config.toml
n_layer = 12
d_model = 256
n_experts = 48
experts_per_token = 2
d_expert = 96
d_shared_expert = 0
activation = "swiglu"
moe_layers = [0, 1, 2, 3, 4, 5, 6, 7, 8, 9, 10, 11]
router_score = "softmax"
normalize_top_k = true
routed_scale = 1.5
balance_loss = 0.0115
balance_bias = false
init_std_router = 0.0312
lr_router = 0.000531
n_head = 4
n_kv_head = 4
head_dim = 64
vocab_size = 8192
norm = "rmsnorm"
norm_place = "pre"
norm_eps = 1e-06
positions = "rope"
rope_base = 10000.0
rope_fraction = 1.0
qk_norm = false
attn_scale = 0.125
tie_embeddings = false
parallel_block = false
init = "uniform"
init_std_qkv = 0.0354
init_std_o = 0.00722
init_std_up = 0.0354
init_std_down = 0.00435
init_out_by_depth = true
optimizer = "muon"
lr = 0.0023
lr_mult_down = 2.0
beta1 = 0.95
lr_head = 0.00798
warmup_steps = 200
schedule = "wsd"
decay_fraction = 0.291
decay_shape = "linear"
final_lr_fraction = 0.0
batch_tokens = [65536, 131072, 262144]
seq_len = 256
doc_mask = true
train_tokens = 389700000
steps = 2711
dataset = "wikipedia_en"
Below are experts of layer 3 (counted from 0) of a mixture-of-experts language model. Rows are named gate (a neuron's input weights, with its number), up (a neuron's input weights, with its number) and show model dimensions 0-255. Each number is 50 + 15 x the weight over its row's rms, rounded and kept within 0 to 99.
Before each expert's rows: a language model's description of what the expert responds to. This comes from a sample of Wikipedia text that the model never trained on.

# expert 40
Description: Periods and opening quotes. Sentence-ending periods, abbreviation dots (Sgt., No.) and opening quotation marks before quoted praise or titles.
gate12:59 50 61 39 28 46 57 56 34 49 41 26 55 70 46 69 37 47 41 34 78 60 66 36 39 44 43 64 49 60 37 32 60 65 62 43 48 48 56 50 50 56 47 25 62 68 56 40 44 13 49 61 19 35 51 45 14 23 56 61 44 60 79 43 69 59 37 33 41 50 40 59 54 65 53 41 27 40 42 66 66 99 48 58 46 32 27 62 51 46 86 55 50 54 35 74 67 45 67 81 35 38 55 62 58 19 55 43 58 43 30 35 50 35 57 60 50 44 40 48 84 94 50 55 86 68 74 29 54 19 79 47 40 76 27 85 66 41 58 61 53 47 43 49 65 36 38 37 49 46 48 41 53 34 37 38 40 47 36 54 47 45 45 60 47 50 55 56 21 50 38 22 54 47 46 44 56 58 48 18 59 65 38 76 84 66 37 53 38 55 18 49 68 80 42 50 33 44 48 55 37 52 43 59 37 47 54 42 41 35 57 41 29 33 49 66 65 50 53 65 70 53 58 41 47 48 56 67 80 47 86 42 58 53 34 45 26 38 73 19 53 59 50 48 42 64 52 27 51 55 68 57 45 33 55 77
up12:40 53 39 46 71 51 39 64 43 31 43 34 60 83 37 21 57 53 33 67 48 56 51 60 44 63 56 23 45 55 49 47 64 43 60 62 40 53 67 38 65 45 25 46 37 27 55 50 57 85 56 47 58 72 30 66 44 50 65 69 18 51 65 37 67 45 76 62 53 51 94 55 73 51 43 53 45 49 47 16 34 30 33 67 58 21 49 30 47 97 65 41 58 35 69 35 67 85 51 64 36 23 59 66 21 50 46 44 48 77 53 45 58 58 80 50 36 59 61 66 23 45 30 32 50 22 47 46 57 89 57 66 75 73 53 54 41 61 50 45 73 46 34 45 40 46 41 45 61 53 27 61 43 54 76 52 57 73 54 38 58 49 18 72 55 47 54 18 59 88 55 80 51 42 42 58 64 71 53 81 49 56 49 62 34 50 69 75 42 53 42 50 34 34 58 43 51 20 44 66 49 54 42 61 28 49 38 39 48 55 65 59 53 50 76 47 55 44 51 55 57 54 53 29 45 65 41 26 30 65 68 52 45 44 32 66 52 30 42 61 37 43 45 36 47 37 34 29 72 71 51 49 41 43 42 58

# expert 6
Description: Name-ending word pieces. Final pieces of proper names and foreign words, often before a comma or bracket, such as Lib-y-ans, Brug-ge, Ta-ipe-i, Bald-win.
gate0:35 36 43 35 63 76 37 60 37 55 63 76 49 45 60 59 67 50 42 44 54 54 50 67 71 29 68 33 23 48 60 38 44 30 46 50 53 60 59 14 72 49 43 71 43 47 78 43 46 13 51 67 45 45 31 41 11 40 48 11 71 55 48 67 46 66 35 47 61 70 60 53 52 64 56 42 64 72 45 72 32 20 39 69 29 47 30 62 69 38 35 34 47 64 66 48 50 16 63 64 60 65 50 44 38 74 19 55 49 59 46 74 46 16 33 69 54 53 33 64 47 55 49 41 54 52 58 39 55 56 66 49 49 57 36 68 32 74 48 45 25 56 64 41 40 81 43 41 50 33 34 55 60 66 44 63 42 45 62 16 38 57 44 49 51 33 35 51 35 48 76 48 19 77 41 48 38 56 27 55 50 59 59 65 22 28 48 55 44 45 60 27 53 37 49 24 61 34 47 56 56 85 45 65 58 42 64 37 76 72 74 39 49 59 64 34 45 64 40 74 65 54 35 59 47 70 31 34 60 65 85 53 42 45 21 40 50 67 34 50 21 40 40 39 47 59 39 53 24 50 66 64 49 57 82 55
up0:38 44 66 48 66 45 42 58 52 52 77 50 44 39 38 29 59 57 64 51 61 60 24 43 29 98 43 50 36 40 61 47 65 46 37 36 55 26 59 64 54 58 67 72 46 60 86 35 78 74 76 47 30 50 36 81 50 52 37 04 47 71 55 54 68 53 44 38 28 30 32 30 43 57 38 41 59 41 56 42 55 49 70 29 38 74 40 52 85 26 47 70 58 29 40 43 71 56 46 56 43 47 51 33 37 87 55 67 38 35 48 63 57 33 61 51 55 29 37 41 23 44 61 39 46 51 32 31 48 45 47 36 53 65 57 79 24 51 57 52 42 51 59 44 62 71 53 62 55 49 50 51 49 41 47 41 40 37 48 62 23 42 36 78 40 40 26 47 79 75 80 59 42 31 58 45 60 32 48 48 60 32 72 64 51 42 43 35 52 85 57 55 65 46 70 69 41 51 52 49 42 38 63 45 34 57 67 68 32 35 72 50 38 37 51 59 45 37 30 45 46 30 34 67 64 31 37 64 37 93 45 54 27 65 52 39 79 44 45 57 46 62 50 55 54 58 42 53 90 80 27 29 54 65 48 33

# expert 29
Description: Nationality and institution words. Adjectives and name parts for nations and institutions, like German, French, American, Army, National, football, Airport, often after "of the".
gate2:54 84 57 56 66 41 49 44 39 33 36 56 69 68 51 62 42 46 45 75 55 63 44 40 30 30 35 33 49 74 53 38 54 63 67 31 46 42 46 52 72 74 75 30 50 40 35 73 70 45 62 75 85 32 58 85 53 51 60 56 71 77 79 51 52 39 78 75 59 79 61 74 46 53 44 75 63 59 51 36 42 47 72 40 56 52 48 56 87 49 77 42 33 50 46 64 70 61 44 45 62 29 64 69 56 31 52 63 50 58 48 44 28 57 49 85 37 30 54 48 64 57 50 60 57 76 37 43 36 49 76 36 38 56 42 43 41 42 33 31 63 31 49 43 65 45 13 47 40 33 21 67 68 30 43 43 63 48 68 50 37 61 41 29 49 40 66 38 61 28 41 60 55 19 31 64 62 84 42 56 29 39 44 90 44 61 31 80 36 66 55 63 52 42 65 41 52 39 62 47 43 61 41 49 48 67 59 57 61 70 32 87 58 50 50 40 49 36 49 72 52 40 71 81 37 67 43 53 74 35 59 33 49 49 43 38 60 37 55 50 43 63 22 40 62 60 45 59 46 27 57 69 40 37 66 47
up2:59 58 58 49 54 67 23 77 20 47 49 38 65 45 68 58 84 68 74 55 53 99 44 29 46 62 67 39 61 41 43 28 55 45 66 52 29 48 50 62 51 61 45 43 78 25 42 75 50 42 73 62 48 49 33 55 32 45 40 52 47 78 60 50 34 35 81 60 56 40 56 59 55 59 29 44 58 34 54 41 57 46 52 29 54 58 28 58 41 57 42 49 36 34 45 62 49 51 52 63 52 62 71 60 48 65 64 50 29 32 70 43 34 43 52 43 38 40 38 37 53 34 40 50 43 34 31 66 40 67 35 45 30 13 65 67 03 13 45 45 38 50 63 54 41 35 37 59 46 56 78 45 48 24 58 85 52 41 67 35 41 43 40 69 34 38 71 04 44 26 33 63 59 41 47 38 50 71 36 72 37 58 83 53 75 38 35 72 26 51 40 43 22 55 51 28 71 38 50 46 45 58 57 62 50 55 46 36 48 64 52 52 71 31 51 23 61 49 36 47 54 54 45 58 34 34 57 53 37 46 34 47 57 38 62 26 68 45 61 22 47 41 79 11 39 69 56 60 54 61 31 37 31 53 52 32

# expert 0
Description: Country and place names. Country, nation and place names, often in tables, infoboxes or after United/New, such as England, States, Ireland.
gate1:48 28 46 28 38 35 31 51 60 44 46 36 54 55 54 38 71 65 51 28 52 52 68 34 67 45 56 56 57 37 48 44 66 20 62 81 38 40 54 51 54 41 35 74 84 66 33 55 62 63 50 30 69 82 65 74 51 44 43 29 77 41 55 26 52 56 34 31 32 34 64 49 65 70 37 50 34 39 47 50 52 60 69 43 52 58 54 34 53 67 51 60 31 57 32 45 23 53 61 43 44 41 56 48 55 52 67 61 45 58 55 28 57 37 46 58 64 53 68 36 37 50 30 55 57 45 62 42 66 31 36 73 27 58 93 54 65 18 35 43 44 58 47 58 48 57 23 44 58 24 20 57 41 32 65 45 47 16 45 41 41 22 65 80 70 62 61 81 55 76 52 39 48 16 39 56 53 49 59 42 73 37 45 64 61 16 51 00 84 55 45 34 48 63 47 36 30 59 43 54 33 86 70 63 43 49 67 53 45 61 67 48 72 44 32 64 55 68 40 44 52 17 56 50 63 74 40 65 42 26 34 68 39 56 43 45 44 48 75 51 75 49 59 46 42 52 28 36 73 55 53 51 40 44 53 43
up1:63 30 73 57 50 25 69 40 57 36 36 49 44 26 54 51 57 37 58 90 13 56 47 45 78 31 60 44 43 43 56 33 36 45 41 40 54 67 30 40 58 61 49 35 30 40 64 57 44 28 68 59 70 07 53 64 38 47 46 38 36 71 36 74 52 19 36 45 76 39 61 38 42 32 75 67 58 35 53 58 53 35 75 58 34 58 31 60 56 40 47 63 52 71 74 50 22 31 44 41 41 77 67 44 34 69 32 68 36 26 37 43 50 43 44 58 33 61 41 57 51 65 77 47 41 47 51 68 29 52 47 64 55 54 50 42 60 42 67 60 44 41 79 58 61 45 38 51 61 70 52 33 55 68 66 59 58 68 64 51 40 70 62 53 34 64 34 49 56 42 68 54 60 55 69 54 62 61 51 64 38 49 25 29 63 62 31 64 31 57 27 45 42 63 78 40 65 36 67 33 57 56 30 53 44 44 49 46 27 34 60 38 34 48 81 89 47 05 66 65 27 45 07 51 34 53 46 26 57 68 69 39 56 44 34 38 46 70 67 34 14 48 44 55 50 60 36 58 45 56 52 21 53 40 61 57